From a checkpoint of a small mixture-of-experts model trained on Wikipedia.
Size: width 192, 57.6M parameters.
Training: a variant of Muon for the experts, 789M tokens, 6019 steps.
Below are experts of layer 5 (counted from 0) of a mixture-of-experts language model. Rows are named router (the router's row for the expert), up (a neuron's input weights, with its number) and show model dimensions 0-191. Each number is 500 + 50 x the weight over its row's rms, rounded and kept within 0 to 999. Numbers have three digits each.
After each expert's rows: a language model's description of what the expert responds to. This comes from a sample of Wikipedia text that the model never trained on.

# expert 9
router:561476497451538568474483466455513480539484444434484506502568534447520554472458567529485399427447538593506502543527463519462435533432556529443448581538492469516514600496503499497507531443468391583554507455407530435452483575462490473656460504404487509496552525491450549414475505581484441572535516465485453439521519500434470402513572492502518510456463474477563614498527459411522513531580568490499490497474465505485450511482419557587485395625513527482539522502567500406571546509508558486415577447589532569613533494461540473468608459512519515438467483455489438491553554445456535462
up0:500544446499487555443557449549568463384503517499534400463488513532405488524518456414532492515507504546491524565482501426569513540467545563561406502450484475558516549521539541461490606485557565415523536540521625628521473472443497481497518481344458564400484361423516439505479546497563510483446509531533499518509494541483492473433457495515561509459548461447495534589495505507486616488579465551502532586470427430460528442528541382585476473505494527443505520503530468602463599493514511479488581435395469499487425513488461470492461520510453511455494503487599519535492531428470424425
It responds to: Head nouns before of. General nouns after the, a, or his that often take an of-phrase, such as number, way, group, case, version, image.

# expert 19
router:548509504509496449489432495550503528514401452437498541557579483517441472499450472477524522497432516435518440421496443444406537510548464527578513425491537448435458520552481560515396539535578573477384511549539509453532432495482490445482538490467504490544461417528433602489480430445517549531496495475460501437484499598473490478449528503418520547609518533482495481552602419558493493524516472458470475407509476484484470418481502494521569456538402422556491503440368496581398538475582475548398494571573530491490583579614541448565550486572547489561477483501489556391569511540494567523
up1:569575595534554426509511473601460524512528556510520582448559504534485470495439522518510546533467346487507501418445462540414610553480575454563478427484515529515537538514535605491447574460606527499457554541508531510528490488408493553539491489413424526460520573454496501489434592441524424562469530491502557463535482499499554543434416454572337486475519447499541557516463472597494459541510442433572499515487543565456527545558582495514448458525574437514468457516550441520566565483530522444554553484536434469533473574513539525508541456578461527519561522582476548509504369487509480508
It responds to: Infobox and award headers. Capitalized adjectives starting infobox fields, award categories or section headers, such as Full name, General characteristics, Best, Outstanding, plus == markers.

# expert 25
router:468493548522477484582498495550470528456561555488512546557455530493589536517476476510518329542541537452459549485452487436533501488493479481498596579544469545453412455390455547425567616530512449427495532532532505569404438447427423646468464488441605508447530469445496514583589422435524499434494638418471461482448493414520577465480528457425608454461525569517526450625521552463504487463538529509556443497486458450515494502527478621465485474500488475488494581505476548508434442481505500466523493552528540516458495492538484493533484509512513434485570478495488462476580477527570422501
up1:505519504449605510478550541452521541534544452505371456545484468570484501489540474427485566476531433444505454537520491503522483449497507485416454472451533520510555592446481478569473541570427458614544604511482519429486516522509507544493598561481498528523564466461616558512465495446473531561398487487540546470495475481450602433518541496452571540486437509503461479590485493489504570534408506508593485453526523551659444555430553402498487558548521585483611471502540528454605409492439462404492540506583478521528456510456506398430546448450604491480523466541530494427525510489529486530
It responds to: Name pieces after capitals. Word fragments right after a single capital letter in foreign names and surnames, such as T-ass, Z-of-ingen, T-og-asaki, plus zz.

# expert 13
router:525482497545512537520524523461513499484471522500451536510500533467437527520466508459525502543537569574500503508455566409456500448554511564493450418476488442540550589499431541496439509519551561563496516432480472509409438537405416468525569444466429411593489340557550568452591385623492526582486551492549491494552429527451445470494501482511508483489559434405502528562547438575518472539526527443497550592507552608544507476538510442485472472442489445496473557488474493554493483464473487531461518583443455509560476564481497459471400527584516479556444515395531588556505431393621481540
up0:458461514545493402521449516565533584523488530535574444418582415513529533500553521574499465514481559566541476519403506484509496509381611561468473421412528467499534519444513512447499448423495423465506530488451474523405532405483489441492600454553457470481583484502482509467595510525540501519513444529535523496598543504496386516492492475435464560542560526522517535639567439393547501518504562560461426478502562551498565456525511454562523475470472465478523500648486455499579593524537516548583539399599482489566443476472497455503477509529438450461525488511451520534439560522540404463
It responds to: Sentence-initial capitalized words. Capitalized words or word starts opening a sentence or name, especially compass words in place names (South Dakota, North Carolina), plus There, For.

# expert 3
router:416505456517488518459515471514547541439480566477543404491430500507425402438489493541482455477481509578483522398545491574432526451572609471472411468481498460425569471568520423538495504521412622443519472498619469474473491531494630517485461488512478422510495466465486580493518510538544529530475535461494509505444543507548470572504488436520468505471499372541585457542536543519580408462480426502439492428476496467536587538518512514457611433566430499425577490533477499546552417457487622536555393557438505519461449533570535477503450569576464524486513388470523523572520526488489489461
up0:440535440471556456475444627422511576504533500533514529486445574457431559481463483516494534490416470394517382606531549552495567531442494436513507540508523451540504442436530485415444442393490436453519480492511425542518619526510502474534540479452510582522427508506509502451590464435564551548508436555568489465383481456529531571504463449428580581546449546450497457441473441501491537502505497479547577511441473488381517495552476503556472505438486507452564495425439445509482567549517479571470570546555533419537490499500476505429581478583468590600516444482441552500517546574476560513
It responds to: South Asian names, prefixes. Word pieces inside South Asian personal names (Singh, Kumar, Bh, Raghav), plus prefix pieces such as re- and dis- on English words.

# expert 11
router:405447608514502451500528534371580553563601537483557474559522528476593560490557474481516542522567523547442418503512527434423521464514500537511483567452473514509446419376432501581542583494549487419483491492598397475470619616537593495547565535493515507434421431492490447494480475582525404520500415512502514462518462498402416466488541458492430532471465444441469463514553439459480478436488546488494519514527582498461461522497494463511620470538505461502465474437570488565525498470522512521490474418445485596534518490491468466613486548431557498456481559490542469484493455475559425544
up2:509535557429558440511484543530452501383562510536492428508489542448575511548451487524419514485514519481536543506386529415378525479440483575543461480476513452613352503439510479556576485495577428501472507498504576504560439544549468520444490592578531510441509552523526490555541528466497585472482487520560572489497550581461553518426542537397489503478505441545557427526530499469484514523613505495505550524480467439468389524567495456491524444457593613482572516520505560505538547475475487471509606568540521517417454538505508528536564514479528397417577497492553485515488414585591495462
It responds to: Plural verbs and numbers. Are, were, is and small number words or digits, especially in census sentences such as households were and about 200 ships.

# expert 28
router:416436467491511531476527488552451477450555489447518533518448444483540490535524511537449613522475467503493558412501542401551500459462494460470529446512491529448517456555446598439442394516445463598582481526522489582495433530598478487482526492619493458485486462566631520508523625436535521470413504537528442473522509467497531468523480428448486523465416567533521392536484485526447482475513456468534444540567478473540480483462605499424504498582562501510445444465548497518561445486529514558528487601603574414479512558553440595579465575469557489448509417562494420557417477452488445553
up1:558495508509606389558511455489499525489499467601473415431534623539514464560524511608588529463542464557522522486465523537454478415480511437638409485480503540503399468452562583474507453555511506499558502506494479534501575402526520479516538529450457463398529390547548533485589485438555468501508605445534403526522450530576459529519542542488474565427481584539514502558448537518489492411530514506437582448562455439533490485497535571520437493546546500508482487454464478473487457533508537453496460588505473382478530512482447502413490537506523471583429503457387439474505571440432452453
It responds to: Locative the and in. The word the after a preposition and in before places or dates, in location phrases like in the Province of, in the family.

# expert 26
router:523446497425544481450494452402494436454660468509478524503458570520442428472454485517529532524496556507574430594583471592488469488408504417505522532521526538418597562533423532534535570565493498590484525502464529439462482507439450427503511527510514563421516426566516481489462579557540488560489466509530411494495390535576510478538491429500525480491409506504521584430507571522530455440494497421575510479526525449584547553460424539490496413522478508509477501538470575441470498521440507602559456481421433513512524586544364555491533486543499552548443533558473442432552447429493481424
up2:436496488534500489465475391589493551503532479518577528574486542457530493524541567517413566563530529501537470568513589514512482513450595480550453504474484540490576496499563512498601459477565471454563442532511507406530524500434552558509590433527510582487564469536462442440476475562427513490557444539480538535550468506565452444521531394472583565492474484427405475501627460513447478487552527566442490514477494499443521442475527511407401475442560470461466459496470490531573492501521645573571546471482559472468371540527485608523413470576542490564501385566424501457471519465495460497
It responds to: Occupation nouns in biographies. Occupation words after a nationality in opening biography lines, such as politician, footballer, player, actress, plus born and a.

# expert 17
router:489548445479514598546553486526558529462515467553444558518487542573443491501468476572495506462534467528446536548450529408474422445513552495508541557550530497526407607568563583370517547537468489453482504515537578419517488533560596434693484471465573525541476558531534458532504431498531527454509404527347508528475530483472497529432534433531480489465490522555431449455463476497535483488522388556428454507479516464488523503414448504536535529478466513463478499525472517412400441516502533428503621407456440542506489476499521493502420522521507383506516532555521516440422433448498564558
up0:568530498462500452501497540555465429483456494516406579470613498521474488448572460493509520427480513472517467541517492470486466447505500388469519486484436492479500591474481443529446372493508392551518434512450519511437556512445470537424549542376560456519482562411497518538470565513485404544441478596513491574377482412608522594511560466435503526486512483427566479592455541566542508505588547478418529556523459470418520491562467486573463565467469517488565595514476598493545490493549499441518385472457522488407475519461465476495487546556490486547444598519562512452503555456538548564
It responds to: Media release context. It, released, aired, premiered and platform names in passages on releasing and reviewing films, albums and games, such as giving it 2/5.

# expert 6
router:515566480661518398407443570487429531429512551569518505444569504482589533505554528479507613519424529481460405455522496514509474466543506530554429540492491595425461547510450481490552549565481439488471556498426396544518576479399523527563390520535459445572465535549541393570483466547477531531527493485463480535425493540450478513431513585417478492535533491451505524413486593566443512469453454530486542450530453452519526460500468509558468462469507438381535473570587483519588498492511440473518432498510527391470465492502495424470455542545557432498530475431475495579537527445571544474
up20:618520465598597592397477566525463525538495465453540504521485508482385505559492515416514568440411409456500590464536556601551511442477485477524491474420423460473410467538528499468503499523411482452630414560498582559567449537510464640524445565519447589453556408519539521535515444478516484498437427459538479521547475503450486498492515547421493486464491560436408574466568464560466431501477499520492532483494550478467584536515513475513480469453492467469540422621431573497520476553602479485527470500447492492478465529465534455558471502416462487542498530515495498531456511585577497530
It responds to: Degree adverbs, auxiliaries. Intensifiers and hedges before adjectives or verbs (very, much, even, never, almost, less), plus not, be, was, a after copulas.

# expert 29
router:461484483471488517512484541541480505550584574482482573515437509561587582447501528492470541443471526371598491531448511493564547549514524557565467476491487537500481420588616462579460469481535518624542467564469568428440472508608527458494452515408502509495396473567541535566481510456618493481461421434453536454490468426580482471480521550499539526487556445468470567556458430482498452482453516522490497563538540552512486459450453438459505603415426449582480475437448442465549469473439483500467620542476442517491407490380422479467588504540512570541423538537516504517477466528483508556
up6:510602565521577487456496530432552373574468593530464490476517446571495470455493485487391526463471493510498464465521490533507560593569493564460521467486489467457470494447491466528505472448416527481473448608471559520507559527526436547515590453496497412573487544554503511482663417477502569454536496475530530564509407498544615424553526418481438445449548538467479575519522471577450543541603418589561582448535400482474479437527412471507530568445508531560459499504485483607539526528505475486585457493527504502439461464474495591464498499437537509458471520594437445477518525531562548472
It responds to: Mid-word name pieces. Middle and final pieces of proper names, often German or other foreign surnames and places, such as -mann, -stein, -enburg, -sch-.

# expert 22
router:489546456488578485514523422535501509493511508505523503511551508423567503499495530518488534516532538479485485494448534506590495491495542430442428429443447385427530491459600529523529562585435447526629399478454520475602486564404515620392599433554493495479552532421457542462524425378518574517474447490499467500448564565530486500583541484534489483500534505456570537465450474511470480582420525495495497484551486459458376522491479477546479427390500525546472551544587565540560457490531445459590524507563460419494493564409531461427476469459542484511438546463492479487526526549612534575
up6:409559514457529474472493487461491514555427482580520483524504439508472473466509547537559487425507513470496522498629505536435628400479484463458467454453339449512544665496559452497502539436542544479471434449537520569482512501475495510528506484539466520514462413474487471441474450429524499458525465458496598582480558596486535476468377537445515503496444471408484512522544533521524546477640486452521475545455495514487465495359386489459566430513536486595456542623487557527547532542578500468489465497541477431524579503498500504509495454581542489531483538479450394465528527442441477462
It responds to: Table pipes and of. Pipes between table cells in sports, election and chart tables, and the preposition of inside institution names like National Bank of.

# expert 7
router:519504542494431481462522502444429533449515500488607603444459516465445512503571501413573545489427479493426580516441493524551506522464441493442534427418531414521555486517454466540547526547479484575401570457443515503520560485562450482454525558541569484493414522488530504455525495660522504475433524507583478506423559542529521587497516494559554514544464497547513461538505474570541434525436519460583562512496502524564544487569542465450522572491581600491543508536352499552508406478436488448526497599546580450470488381498511451545537544443433473526435448516540596433494439570560503497
up5:532496458532527566518498473475514524462544482561458524506481475446524483545484618489447472440499433430416492588507568487480457413448446473615504467486480510533393607441566420432552489460513507528456532553596538544477527514397431481508525424560453504433540459528521535517517451430514535474511505587570443495454613452572457450395508508502556508463466493493448539456442624568523509467568487460500413563534504542534552577501422505531518611465533569469418514512454511556551482559351532504500517436532500550499497483589494451510451462537444496534566535496512484495481529455547466645
It responds to: Table row pipes. Pipe characters opening a table row after a line break, plus separators like -, =, • and ← in tables and lists.

# expert 0
router:555379519538513423542465508478456560534581481581485392521475475454472532478449507440547566556489520475477472510436561456497496476425425519479489565459481513518479578522540401474508515536542415399425466550453580550474492596499559417470450547595447568521468585458527580601502464544509451462477479521567505439563555489456476520458488507504525527551431503423472461354485580544492587532568478627475541525546415489495484428547550512489501470541509430481462456459549449524467556455425519507456500489464448449494506388475500496546569502483549418513490458499431472602431573557455551460
up1:430542531441466437402601561526579556492514488538422464530456583504569508452508558470530526460580395505535542432388536579491493532511528509458519510491541505494445451428539572454555468540498483564467448402473534542518525520508572509566440543606480432494545496451429486535437474528470512528475513585537488460589450511476555477468445508516580437553530490468552480483542531451446554471490561572434516568703507504497405513500504452564570553524402548545498515537474558438546553478461548508514526483531573481466479448405397499533586497444507442478501558569546570433501556520481475508
It responds to: Determiners and prenominal adjectives. Words that open a noun phrase after prepositions, such as the, its, their, other, own, new, various, many, and some.

# expert 2
router:489479527581481426526476506408573511419503419461539508445510535558452486444489485496483523510513495417534520564449540564564524541370461458519545508520490632579452455455436451583585475487467469502628496508526416532452575576416469519531509446524446520443528481519501481496509498516484537463501487484490462452463536478508477480534485427481578447539480562520468473476466491582590621482509546440514531521450598552476458499501449494530477473495514565556511470482464609452545437531543551368535476540427543586577512452445546613565435497650542534451505494428497514379505518435508502528
up1:492385570479454452523439500394539500513503528458574460500513516545441508484587571527547472482506428468457566441557467558489486457530497441491522436452485519508513479503480499559572421472455475488492477562459417559520484438476561498557435449573563501491465583443520457418470508547485502463440549432438541432596488435501515497464531505476465487576529476563505554554550333456514514528594541519510556587531495464337504507508561577525477534501566498466514588470545536407526542557604525482538552477512537523505454485451434525549509378555591425436527522454536628458476447527512452495
It responds to: Competition result verbs. Verbs and prepositions for contest outcomes in sports reports, such as won, lost, defeated, against, faced, plus opponents' first names.

# expert 18
router:516468490479540540546568394507454495472474466464530470580446482509498403512556486541478459520564528569519479531520524458462480522543445481544492556527537511482513500485549588582515504385495507522540531440564403471444419459473460518498561494462459520496522439526527514473487456499551435500460503597437553495398486493524517532586600490573467484546579440447521569451460368494542483445557484479562538451532451528473473518387551540507442492496485503537492587493423584395461531531481587509517547339552431581400440538424544477487563556392567571504427523535509397472511495474437519552
up1:473485466561484493480623587439525542530512491487541489519452536522448489495501483579488478465430527479577431490531540441429583568529552521484479496523475448513514468509546587446488548579480484547465527608401478512546449569468510468523495551581533511452526486503475547434544432492555462469492514466339484442490478516535500579536425499616479410448540412565475436477473449518472418485533534556559486610487517537452535526564428609444425487488454483495467398513416562502481546537521492466464525400485460431598474521493487585546439443556575541497531473510451426564403531472535405554
It responds to: Section headings, table entries. Wikipedia section headings between == marks (History, Awards, Bibliography, See also), plus numbers and labels in results tables and lists.